config.yaml
router_score: "sigmoid"
vocab_size: 16384
optimizer: "muon_variant"
Below are experts of layer 2 (counted from 0) of a mixture-of-experts language model. Rows are named router (the router's row for the expert), gate (a neuron's input weights, with its number), up (a neuron's input weights, with its number), down (a neuron's output weights, with its number) and show model dimensions 64-95. Each number is 500 + 40 x the weight over its row's rms, rounded and kept within 0 to 999. Numbers have three digits each.
After each expert's rows: a language model's description of what the expert responds to. This comes from a sample of Wikipedia text that the model never trained on.

# expert 5
router:453519503498439529515509571484506477528491528550456479509524470474512542465543449543497558490512
gate0:443562528479549509426464515505499446501565515564520561504467482466482464415539519526458497428501
up0:477491480528491500516522580463460536519555541550511455483467530479576507492465401487417490505407
down0:461527526453527501548586466496487483485463443462509548496482509488519502496470468525472491508484
gate1:488486547473604567508491475502506562537485494510515498513529453566476447531487462493497507480484
up1:520489516532561523486550525555472543563493551473535414468505503486565573521492485486546515570523
down1:459440567512535494466524540519499490513472483453491449427516479493570538489526445519436471461513
gate2:504516462487555497590538541507450484485498540463479505447489447568596480483533485499514550511557
up2:568439460478510491439483466533530523520505503524478461489569465553542561477548500544488492552466
down2:447578435522552508512522440419499476529509492460471529438493539469492444569521520517499515538472
gate3:467474609502535524546465536504510487448514470471471492539544463489518572576547442509512527479444
up3:547539509560514470512509540531441461422392488504491562531477510419550597536410524528451494483435
down3:494494421494475507553473484480488465422506506492559482506484499513536521438432551499435473518528
gate4:451511550437497415543484530579446513533455483538536550549440478506491426537517526509487492439504
up4:436525533464511498416444545519483478549433581558501480486524571502514495499467509565544494505511
down4:470461466480517427475488533612450523554475452531508502445557549504551462467509478514522500527517
gate5:482475438446551527567486532580490486471459474476555502522502556463566536485470490523505555514460
up5:435498481426418474525481473456563518527500516490567545422492485562494479483506504573464435486529
down5:461466546540515516563498491448513456483468491494450486462462581506432517494557524571461458519482
gate6:413485458469462508483436599517523507532556447552497493522495517465493452530576472470465479492519
up6:510542470473560500513456543527499572526544524521489481486486478443469478487514471483532520484476
down6:538422487559558561499486452416433503436490457487511540439495458500560540512533604542447490491551
gate7:512600513510560578505465523541547488514461476490493415534495435474588484550497561509480493515443
up7:488508579509499481407498550505509482540539399508482505571498544458526566475497539600528491487494
down7:519561573507460554495547522471491526507500471551445572516499481477513499535505503514449464516453
gate8:486479515522496414537509529516524566475500513460379565467517491523512435532554426423474470467474
up8:485496529498496426557468454532615516425535510453517527412569506405444457480529441522564518437509
down8:501496526524554521542497441557515539505589511418425514457545544499464426513516519421461445447492
It responds to: Determiners and possessives

# expert 0
router:504526450459465533542558529540513522490472521494504507508552479468504512484512506563455520503564
gate0:514434484497539504519571543518551524582523496576431524467536506468513489594486426561544499458440
up0:413520401537541552499566532519506522507425487436489555463463436533499478536495481501586538481501
down0:536457463471426501488466562501572471491556562466480513525525547490525447433411538518482511548505
gate1:480551512536484497529609530467480458577463475533514503507483494556492481482591505486450481459463
up1:512458466461497490476513509541465530495412543523513524527554574506469508462509443426487452489468
down1:490511506520451516470461464557452497445466483486472521527587529557477524431479454493539546509488
gate2:436491427485504460439547466535401509447554555536505481565518527483529486513542511487537566476539
up2:447502538530594488497568552479500473512513513607482596502450494548533505493532513558443408457470
down2:495484505484497520456503565473511480466540484479517472486412468507540555484484563522477444446464
gate3:544446489512512510481517450469500512508563501495522508410519464529485576477466494541450411440534
up3:513431498508478480563429516521477454550474543519464536511506517505537465544465514497503540502559
down3:552504606557451546572560528504484536483531531478453503492492502506489551522510518589557528474501
gate4:428498501502471477451498468510550522481546517490496523533516397553511482533533535474541517503549
up4:499481514503469476472475525463582552499493518524479511478463479473531496485593483539512434574586
down4:480488476609477506451458504460533499492536483390462505510518461507479515519518522538524493484517
gate5:527495467530536570450530523415478493488508495493556494470484489442483484498519559539534417475422
up5:441490511438471438459471456473488539479459490547485560575431500455515465420501539511548539514466
down5:500544436466519508528448528440513585552546481523533542451531536494497433490523482578527511479413
gate6:488566456544541535546548595592475473497571488553506477476533454463548509496548537451405459459518
up6:480464549455526540498399552401476523574458498551420422477519497518488541525470435450575458539501
down6:540546436485498505547533490559506515468577499415523531480441470497571452469516520538532472504482
gate7:470480525544551538531615445516477499492555532422542560534465502516565482481477478546493545495529
up7:429531493506476480528492434410429578456463516524453550502553406523448534488501561497420487497484
down7:532466472537540449435488479530480456497471501507525503437534535510487554500532426469537506523497
gate8:470456511485470533503477483502521468482526521530521526488503521502550483538503559549476443513643
up8:479474602530527466455381564483437518551440494499507449483437497524528503489537460579496539502516
down8:499505523483525461543455547505530511443451471430504601588513488492510449502531460500456485448474
It responds to: Numbers and digits

# expert 7
router:515455470494462509476522513570529536510468540541524526559503575510575465495558418458515449526536
gate0:564478481444430530524433506578581554541548492559537479522553510460499516521550421494493524501455
up0:495447464483517457470476443462485411398530484522516488509556454485459501505500498448537481508458
down0:541521416478543526517496510464462456503489397456576419486513481568465545574494486402581487542576
gate1:522468480521468538439584497499475495492522523478504518478558526510492490580433506523420497433488
up1:508500542478510580511515423524461516520414438438434448474562516523556472474493527516490425513551
down1:469559533483533531506428486528480501472471431514467503502584449515515557493451572530489449470478
gate2:416451500550506446408521512555454516560523492506451490528519533443519534531489424489505547513446
up2:565447467453517492525499482422503519467545525503515566540522502484496487467458459512521463426534
down2:498468517495466445584496486480557432449563560471543527499539490444483517548489541407461561543486
gate3:480489515469394535507526443520457554517502496523507512491542453432544551528517503476474485452482
up3:461514492498536449457466510522522491460535538507484465543543471518513501517497424478468525496461
down3:562478453438529512545511462560606436461488471464458490480548518579464440475482508537472537464475
gate4:460486470472434533491514540498517539488501534548541429507542496495485422493512535526486474445505
up4:503476588513521551562459480520438600473502487511524555509442477443499574519539438503508532501521
down4:494492461512554508510552423488507525542514566470463449533577403537428544469485473465469472525479
gate5:470460528467527536540473509547505497479531480486517527474512415471530459521562480576512487497442
up5:453524429515444491527508568580535491631524517448538531541487493519502493512458506518473402466488
down5:477543501520535511546568499463442567526471511430482539512471568559520470543459524458479448506476
gate6:532435473470475541557507455495485533492517562507487459553535506498454520491498470510494488432518
up6:470531524593554491514444541543476508532488508464560389533461468445535529428491441517451468532559
down6:465533545472533512547539485559457493527455481511440513460518477488511478563554498484455449460489
gate7:535535485540499558506460506449539463522514487482532472457517492460469413432608486448542451485482
up7:474508457485468490524490463446495496415451467485483489587494489470528533483439422512492469518450
down7:415491489549482538459503487449517552517451519507473535553544536454526524472539500511527464427553
gate8:605505546474479529487494526541514581495521449461592572512491467506495472492552518479568465462484
up8:556528543487523529504527498545474477551518570484502560532466479497459494464541473501527528549530
down8:505450564495467467465489480502405488506501493508494492475507508528551541492511538529415541511464
It responds to: Line breaks and months

# expert 15
router:454465512508487492518455521504484528465462474523456455518541572536521518492486450531487472450510
gate0:560526486446502549579563537503460522473453495514514500480518501486502522496556425582473554495480
up0:508524536451637433450481533527533565537486552484488522500493462469508569535499497484500514474526
down0:547572536486489525462513507506424478463521488485512501477531474483502537494447502502464533498513
gate1:463532492587517542542415529524463475500546477522497430537525485512563476486529473468513541495439
up1:488539518406533458533527408411545514573519497405496457508490543473500455491563443415535573517538
down1:465543359500494559572492510502498483485477464455470542505500508565477464489495498530491521452483
gate2:496555500522534463557430537456574476491443521470505489442480554557536461534536513550466450441437
up2:525482518563477545595490520472513524449488446511484546568479521527444454497501557504538461508548
down2:519484580480513486540569489530474580518471463519539533501469463524530508535504437457500533476495
gate3:477494512494518519470459478500494514596504493462465489515526592478488541519555465412533455479437
up3:456534507548514560527570498509483494536524406491498436550435450469546543510583505524472479527514
down3:541484559424564492551498469522439485478452561563535491571485520458549487510476539496514483501474
gate4:487531505434479517472521485564521526445472453547533530466492524415515467483517447539448424457528
up4:526478521515443507508476509492553530558495479529538460480571475456439515543538432458476463445396
down4:552444504527486531487505487524423505460499489489476524497480513469465494399468462552495511539503
gate5:478499495552474511510490535439526568477554502486477528476540517526511464455467434498488492419466
up5:517475562509550434523505501508467546534594541525467509500530529497442486501496541491456474525485
down5:509512447483511524564529525475494392424463527458486478465503501528564559537554533547508504512503
gate6:494530475550498575450511550540567515443460495459473413461536541411496488538472514626464402514502
up6:526523415585522516559528524491478460561486489512415531493425486529468534466403507511524425544491
down6:470548511520546508419469537524480527526478526485534467486452474517420467489523538521451403514479
gate7:461494496485526551496487570492498486475486464499508450469518516497459527531565446501441532496512
up7:522528472496470442522561482547449487538452541486476504511483565490491478511505512472469539498537
down7:500502489440471444567539509447481478541493498521515517464527557482458453517491427483503537556565
gate8:420507571509515514539485518447495489531512494570480475418521502513539452489504499512449546416606
up8:465532577592497524452475485487501530558486501519499415517502425529462522523517485420459555577485
down8:553540522511506571463463524461504512523522425567422492500542479503502492471560474515496518500492
It responds to: Foreign name pieces

# expert 12
router:465486465512475524451475556504528598505512529478485491472593504473477474482536465510486506510527
gate0:469422521553528492453489575501560541532466530459513484547502514560545568530478523445508433469529
up0:502478554494496505487558476536477537500556551523422440525435430506539543452466453538514505538555
down0:448537478496514516466389455547486454506460480601447595476561529473558549472510508492540530450461
gate1:470516483436472503520483457500430501534526513481477417536546521563539498469495501462460526454497
up1:425535564478453483443470497519488591510527592431498439507493474538501528438443427499420507529458
down1:511485428474461452542481485463553457467486423476533444504457565431522477600525517490505475530543
gate2:498517502535475468520475547543472545518510494486454495503579504512549422505572445496524516516475
up2:512520528554463565474536485540562534456408491455491539591516549514443520546485553495523496527489
down2:440459463448548539418548511551508463501454473513523547547471455580452503540480504526537545489533
gate3:480553571451479528455515492498506554533532529507509455556538531544505422506515557391471522449520
up3:459551497555497495488483565491504472418533483492489487552549552443584483462493524527522515557553
down3:510460535496537519478477534457480457494466530503497484462553476447525507445448411570452502504474
gate4:440425485472572523470536506477500504494601582469487512491506471556533430413513479480523507427535
up4:487460502479414437539503419524502496478497473470486528540507473466418521449516492538453565582491
down4:499507461483496536503489493494502500494452528506514518518486512492524522544464500527603453483522
gate5:508477448452571558501495453520527543437494489450467519479549506533533502458504535491482582507520
up5:487483498507462532500527542532446503511526485501524516479523528504515516474661517561512466541438
down5:542464534510395405456486461417515449551513532607448480535488557519447520550452521438514495549586
gate6:521464513503435505528504485503536510501493454502606436488535576505508464495479493500551491516489
up6:512513484504526420475487499561502473452543520544529439512580508455466529581479480511504503449481
down6:513492484447517540443571480555483517512451537464520487543444533582523503473484485528506490526474
gate7:506493527468476511438550486539487465498483507523517483517562490518485450548496551427513477492442
up7:472447424442497524502514494509495400515513495439462495538446515470564465469462447472515439446442
down7:535489506537423534478504546494526515450492548545494430487536512463507460549493442488523521468513
gate8:460489513460525486529495471512486507520386567491462440469554444515510574455620493521478519454514
up8:474547579567461536445474490469490519501464527481445567506445483446487511457439482484471532532486
down8:422535557534514525484568536506473553570494481536543571512525428497496604530503507462506535493516
It responds to: Line breaks, to, dashes

# expert 8
router:468483481486516529395509521552509456434466521519493500561529505451470510379532443516445568409569
gate0:492475464560592454455506514553475506489536485550475474504470573501533534477517487507503467468470
up0:552436547479451415476525497506567449547485518445545549530547448500499499504514554540485429513554
down0:464483432479496532439468525571465541500482482496490533458564456541544514421522534461556565526565
gate1:536527509516458461514446498526552488445528491505446536558542452463523479411537468560597525519434
up1:469497500494487475553495494488511427422446495552477656571526528422570566485454525502554498538538
down1:515533517508529519477436522608513473429526546458495487464512544470479485412522547512569507492437
gate2:512475524459500469484561361560551493514486461464510503502534541473489520543497442567435483560555
up2:541570443476533487427515439485500482536500516411544519444550540536544533516495480440499577489496
down2:477516512444488508483489505562545534506458472562513487497458476442446443498562480531463435473453
gate3:503458516478441480452521501524452420531477513522426464557485506539536482547504448592493417439468
up3:458507524468515501531559497543533460539518510484435502583542477539508527458507609467490512486477
down3:498482523520444578517507516465474540517481502477530469509430514479511544465504425528562471471535
gate4:489523510581489544517495511493498491523493507440462465582451433474449451398498428432506451477518
up4:455478531472536544554482479568599488493571517428571470414495520503453450527490509520524574533452
down4:507469527474414469428479524480478557507488457472508514501532520508480548434474475510548425527492
gate5:502478453537591425485513522451542486481540515587478462476519476467474460524482496519419534398461
up5:507507358489471531504524452503444486496540546545478450508514471561525526519514487489462495470509
down5:471475528482462593528488492488495550536516488491500505477432488493562498502474555440464494465549
gate6:516488560482467489480516453442468480435482586442582477514499470487566582507505513536481495588587
up6:590513441514500478556536487521501506532507450525494530531503536493540591582483508496465462500444
down6:477518504443441448494426588474535433513487506505450454493483522512511455482440505509515436495462
gate7:412510537521563472566473511465560468469504498472524546553460449523454466484497507563526523472479
up7:504484473556467519525509515565479451469429488554507515427504457572545449498512472456443474482575
down7:523492471466464501552495496482565504523528555465539564557560506487517462475471452565451432544508
gate8:540490522491490452460506487543517461510555584465554496538542537406496569479511521491505540507483
up8:490538500521464580542458501513461434514461528464429470496516517480483445485416486548554517497489
down8:510428495556428504477502540488513458430542518503484466513483519527530490414540465482424492491505
It responds to: Place and name endings

# expert 10
router:500450488509472511481551531512533549536525544497464470534575535526441507494535491531471504480526
gate0:481490525543525511441534529501484553550553453555466470575427524505500553474589504467547475491512
up0:444508503417487522539519509536571520480490466494496509507536550526495478472533485494495488530567
down0:485514528491520535463479477567517487570460522439434562502427473481541552503548557515455413561499
gate1:491510482504527514476457511493489557550560506542434475459512505515431480516493512527468518471533
up1:517472546500561497491380503541516565481510499534530543517456463478496469458490543495527493523473
down1:507491475536521504455511434564510506482487492501494513528488492470500522602450436477496561531499
gate2:526491467459533525506594455543518526483507508460467501483382456476534449473548505490436503506498
up2:440499513477557502417548536565450521535518516518453572476482454545508500420587466473555510462482
down2:511412577479554543491472493468462442505477491566458456499581439493553466450441560487531468497550
gate3:474459489505510511515551502493493510527475534589560519526522521527458569575519477511480507517403
up3:537535504506455533532478445517474506611501431550489447489520500468537469554512468512546462527510
down3:510500454514492544455499408420491528453569494464575530525458511456561508467533468450507491511481
gate4:511471445503556491509470512509482557491505566444526455486542541542488514517520545488477637494554
up4:544510507452540530479510529503574480459485485452580440545549515486490504442450497486492487557531
down4:536471520570504477489469429533528462489520459500568504527477473539481525448551518482509454547496
gate5:490519510498530528475527523465587480530509547546575519520534555551557508553513463525435463462425
up5:513446527482452485516472497461525514423488490442457587528546512560487510508589496567455502475488
down5:456591572447489524528485594513492485526513510481549431506454410502489405536494527525500543501478
gate6:527517458459480454505398501525493554562468552471479506520424539568523501547427574449453511511513
up6:483466461537494468519498504502498587539479449442456454478468502477499480473403502523524553523554
down6:461481522473447455472575478483468505571412521551544484531563465479491568464525458473419480516497
gate7:430526488469481531594600537484531490478496555423467398457500446474499515546518500571514527450487
up7:563419499521521569443564441500506550477492455508538496500506453533486470595439500536509477519548
down7:490567496544467514573494502486482513472537499520499481506460515501418455516446545497468507503513
gate8:489453422520500482446465483541476528451531458466497509511457447539529523468500535464459479476509
up8:454507484478489402576507499554509482519562486465476512483480540534501535552533516523441495547459
down8:461421496542476523522489482449517524479487547512458476468442434510504567517557512508443514506515
It responds to: Sentence-ending periods

# expert 13
router:516465505516507579498502517496510487517473514507541458470601573509504531499545449579448463455544
gate0:561519464464540571441488521486472463496452538533527526506479468484457493540463500504479531440530
up0:523528561428542580439508517525576558490542510591587473438534466482550556508511458561539482509524
down0:512482459549509512470410557501532504510488578547494474482449537508538489559513508508488553467558
gate1:532484492490486475466510524485469472574553578525477438505471451564484522476434526453510434515500
up1:441532460550554468550541539474593543467510521458475539500544496465474496536469505513476486520503
down1:447454464505460544534433512505470478497491505462425474511551522460491477506503537500504523484488
gate2:484511452518514445487510445555491417531474557530592486487461512489475464433534472528581505547529
up2:503526522484499514472525558507443494510529533504580499510509524476555516436483456422510561516510
down2:467504506461476552528548395491545551432464433551454483513518494492538517493490533525507501447454
gate3:532481491535520452561497462548527469538474547469463414486478504537515438553543482518486495471464
up3:521501445419526513484500515483480526444528453472582512556523522562466496562466493483492496464511
down3:486494578505384453481497467495495517542513470534486515541492530443534489512490540424490516563546
gate4:387542499584476445569469551505555465457495500452475474487563496523551536520508469486519498511493
up4:532531414507510536477468474511473498548471541492493451542530530546500557556486529562479505498504
down4:415518491533520468541546537520560399494508469448472542496478507589506495512539499490600491486400
gate5:487507534518500503528505590483471443544479542441545422536488492500484480513550512531540486451562
up5:543543531450504466473449484483506496486495469571512421531443553510470539452520493535453486422461
down5:521486459557472526517559471484531482504483503546562507517439490451507425519556458515526497584491
gate6:526430492525499484424476519491464520509496486528551465498517523533487552569481505470495588493473
up6:484544451553551437483536563534461479491524533440432570472473492531554512499503468544429557564471
down6:583513450469545489507468548509438500516531463520519483562513514433496545466518476473586592546475
gate7:493529446529535508503506502530450476558531482451520495541495542439419525516530471490562449491443
up7:511531532419504389460540478481548526517585497494498439465535442498504482446440441533489459469481
down7:479446496536525587555562482498461471518543479517538539524454508501386501547567476510469567540567
gate8:530495469487464565510492421460409531432447495494470486502498579546499438401490503484573429452543
up8:483562529468509480495463491489477447511524470524531506517491498553562451431482543565483499502503
down8:433483472411535478516496441440483556411512445483550492523507488533481488485473502452503444511487
It responds to: Punctuation marks

# expert 3
router:464526508477498548466531505502512513514551534539510422511555576504581478414515500505529504480532
gate0:516437547512495469447457467486446475481484572468516513554435480493519529507446551551504531512525
up0:506552545508492436549520548433500509516519495447524524516512515530451571540460537457538484498393
down0:573539425516540501412496438628493472415523489530509549434476536529500530478481490477500512463529
gate1:498567507464546529484476521518499464451472514513476499475572498490430402513578571485501454522526
up1:470515429474542507476427575570485475538512516471492450452532520537550462556508504500512513508439
down1:470465497506521560523565495519557471488469533464493469500535511462444526532454520434574461520537
gate2:513425512512495516501602525426501474453523556532539439552483498515450508453512424608463531462480
up2:490484420452509460504480454534564489507544494499481459483542494506437532481527546490555574500470
down2:481464563505487474512502500551495501458470518474496465522516584539556422510504417541512482485521
gate3:506484568467535472418550491500512546478478432513523547464472534503471569546508479562498425445473
up3:526521510435536501501569521547543484492465493437445493584548473501485459537557461459571547543475
down3:507530500461488522479524505562514499475552483474535579440484499513537430463491500529536536501505
gate4:484447445533485494501496490439498418468445522548534429495511485466554513582544507480514501556498
up4:462495502431482485463463511530502527580517495551534441570557518486506516531544484469486522518440
down4:494585518535521528511482446494455494550461504475497541510499500424499521469499477542511524507501
gate5:479478516488455409445537437437466547454476476524506486543547497499422479480540536447489497499450
up5:511512491533379497561518520534516507547473456481505558472510483499451507516489454453476531471437
down5:551498460443475524446527479466443489530554463526536453470533497517473501529479476538429496520438
gate6:410508489577481510501533467454504547462421468481558473556467532475441538435476479528424563488548
up6:469529478480547516519446571513487513485477515393551418497542514460516481564390562550502478540501
down6:514527513515453475487459595524462500460434558496511578437508510550509457532498451539500559486474
gate7:456515503386503507474462516573485441495501480480490417505450553505565489469507452561489495450522
up7:490460596549532504466533546481433484454515529424521503489441538575474495505553479468498495513442
down7:465492455442499498540531549520539543472504546488475514410449433473532433523481524564544590503553
gate8:465473537465470501514530520477507497417511561527490562537525464530435551470474548464510461412505
up8:508446482542482499481501503538420501491483576465526530500485496452479502468488540471527477576462
down8:484562545517482495446571489503598477500479545523478502567533489523486439506589487485524504445512
It responds to: Prepositions, table pipes, coordinates

# expert 4
router:518507512514521480465536548553493456489458516560535481469530506513538493521555475591461470508546
gate0:540513447541506540435544516508475473472509569507530500518510462512527511547430500522475482441535
up0:503570528452487504482491474528498517532500500510476526428513482496521488509506479477548528499468
down0:456514524493520481536469526510522434471482449511486524556645573431445459455436526533463511513554
gate1:554539546511451500447560538522500524502461537472507454430484516440474482542496400482438451503504
up1:460435441532444492395530464495497517525524487475486517482580451456521510554549485485464514493511
down1:535454425558477467522582509490524537473497562468456462450492550494497504478570491549466406429543
gate2:534449436413439454443466522545397497421565490512481531393480515495530457560550492534505516501512
up2:558495563464563527513480479419541459497467518470512539489534482505544447538497494534558443533548
down2:447505457493506466469516468481513532519463501476493510560584514489504517505497434484420563477498
gate3:456508458509487524465554561452511515508494429549528554486459453544545510546507461457438422534398
up3:572512495518455494428432517475597528538471427515493466501564469471516523518486514529468435514530
down3:517461465496539507420504540491547483454466444515465472485521463445586533522445503405550513528433
gate4:513491577525450545536526527439485499503461520450536564537477482455525478580501455494520480501457
up4:486437475519440497511503461457501535494514450569421515463512538433491537507522420454487493489490
down4:513493446507510548502455508490458520447461540488511516505474523537522505512468518495464472485444
gate5:525479479483502529446508526518531530501522489492504440463494492485598499490498485484555428538502
up5:498463480518574500551515459486458533490541491491480515554588493581472517553541477520446536517483
down5:491453526484517472481463496498498498506445569484409568582491611545522532509471460451475545460488
gate6:497497549450502492517477486503466490593482502472579433515499515529507468549474499507462471495533
up6:504533414483498535526552439548481527486494536522494540494475492539493497489448508436504545543465
down6:505484510506521444532513526503460543514545481546451472572490511446557577496448484502505529521465
gate7:516461475523561578549492478471542486446513502462502486449497487462540533410560506589436468523489
up7:556540516531474450478503489498471502475505470506465503598490553515498500538478444475464511498417
down7:503486500506540540501505409462474530552442549549496499516494525515522512592516472492519442418551
gate8:515454527526538489459527502496486449493489489484430486487490535528447524541512461510511558502506
up8:579557500495475450553509478548516472479492476477485505496456506492506482491465488505531535485485
down8:449443538563507511564436500497476567467593468516503424513461566473591498510509474502545531503505
It responds to: Mid-word fragments

# expert 11
router:438490536534470589457456513507577474480391477482477481517522482467477546422507441523422511433488
gate0:504532440504515532531510501468547437415446467466462484467504610547520519557525479472509540511591
up0:483446476538512464559556468482418543468528473482470539506454477467486480460516519555567479455444
down0:506484570501487502465530505531496508500529519479519447546562425503467561487542512426497472524489
gate1:475482588491460536506516529480509461460491519482498503469471570509459517432495506539465417528546
up1:524459549507515454505502466470556446433501511549533481500508535521495555457510410493573462600611
down1:446471442434514511488496543539459548492427456476543567506427525480514551524468549475492647499556
gate2:482429486452535539468493470488497504460516492498446441437523483475544479460435534589480495469514
up2:471522457532499445440445484447555510457557438506522511574460493571510461520503474528534495451439
down2:539488448511542466489446495507449547493500541557476431540530540610495488522471517427494479499554
gate3:498500501482469543529459484560432470436500491559532516503524532520465484408490543506579523537498
up3:511576487559560467456468454457446608520539529473478471551480591424531561562581452519498523515482
down3:499483462473476506539472433508520475467445489514546536528514533478485453481465475488477458453479
gate4:475510505500517459393476545488595477475558488478482427466517460527535574505431466576446461522505
up4:489513473455572515506501513472546508474495518468442560469510490490455506491460506486412499515462
down4:562525460522488488494437497555512573509468480505455515500503570450516441479498485463460518510531
gate5:432465597577486469561513510583468471541472526435465544459574549489495449437538484475473497453424
up5:519452500488529492471469549470494469506498462543490521494536466525513476534536481481493501534508
down5:589495587480412478477463543461592498499438486503508514516482446538522519487492534487533554560489
gate6:397498500529457587542518558510502429500480539536563482438486505554483483494533490525559475433550
up6:465494535521515447541457445364465484535504466496413509446542485483581522483473489500527560501409
down6:532460492495526565507548550491448546517503527506482507520456560535497507541521516506604487527523
gate7:498484442530507509463511517498512518482498522449490521527527510548505546490563529511476501530490
up7:550494489507492521520496482526482516475521515527485455486485494523499538415425466504521518485517
down7:514490524485490462492456565462553554464443509428490486512451570539520505486532482509452472460417
gate8:534548605473501522489469466508480543488509541415497575459538488460496518469538521485477472507506
up8:478484535506471442514446464535466512486500448591525449528528532588509489506543454554489587514494
down8:484448548472468518491521541563524550514525593401465459512518585462461497537500558469454455499480
It responds to: Verbs after subjects

# expert 14
router:574467493482430556516474498522535572485531523544491485522610536472476514516520444589479480501538
gate0:507528500486483537505447476527517525505449515538549404571490495498543531524503461576503558455495
up0:457458439450535517583476462481536460552480551481554596521498408524513496534447538538439530476588
down0:553558454525508489487457457399544633524485474501481491481443461521543569576517516529533506525521
gate1:506473457518435566533550551489541518579529499442463481497526534515534505512519455602490462476579
up1:477530546491563525558426545420537494502553519498539500468499497513586501463501477484448432522552
down1:472500485540508484485510553523472476566461397464532551473522465485462574533463472493553459521460
gate2:564503506472548473428508514496479524459630527503474464465504434569577520472582483502503503435491
up2:509458474498493597500572508511445449462531572465519461521479486497421533449529504539461511528497
down2:511578465563526468559473537544568471429594450544494484459468519541444479510560505499495427488501
gate3:500599473467467539461479485479527543568505423555510477473534561420485513496463464526467551451521
up3:416509563437556488439511604490515516474598465493535499493559588546495505474492425468532539418471
down3:502558535460545488489547460526500470534495457500545469451497510502551521504523558533522463535564
gate4:485493484473436528555505489548481543472447443573569483484527481470465505523459464485425504508501
up4:461461594472492463494515567494459538408511547464498499485534440540509492543512505503488487494472
down4:470526474462542537489547569478439519484551521456536504454494517521512497474438443538477473490523
gate5:479428478478513545491497512487440481519543498496467459519563534522428506527484477513482361456504
up5:543556490499542457583427492494583500503478546505521521524480526449507531549528425478533498473440
down5:457491465546445512505509510491542566577506471519508599485470517512542539454483499511508451542513
gate6:483480569502443539516476461581485482499526465589462458488563472444459449476461471494528547555526
up6:582456479517530485511517522499550547505529438532503508488474534490489505561520422533540513511476
down6:450509466502554569492497452536556502460484519518393504482453494541520447478572603532477510493491
gate7:503506445482471482477492611438545538489516437442564467538547455525552465531488421524473515507473
up7:557484527507510398546557450471440455458500490547523469485542528572564466506524522489477525568514
down7:518505588487532483549476496458468571472446517500514456503524466579534540536495491488499525543508
gate8:564444535480512582547494526506421535488457492467584493462484486513473512606507500534451457454587
up8:438508482535447499483492506504519424474495510430515505510543468463458518467484540519467500499501
down8:486484507493479539464478519461517508466508607497504479550533487502455459511442452486456430490555
It responds to: Capital name starts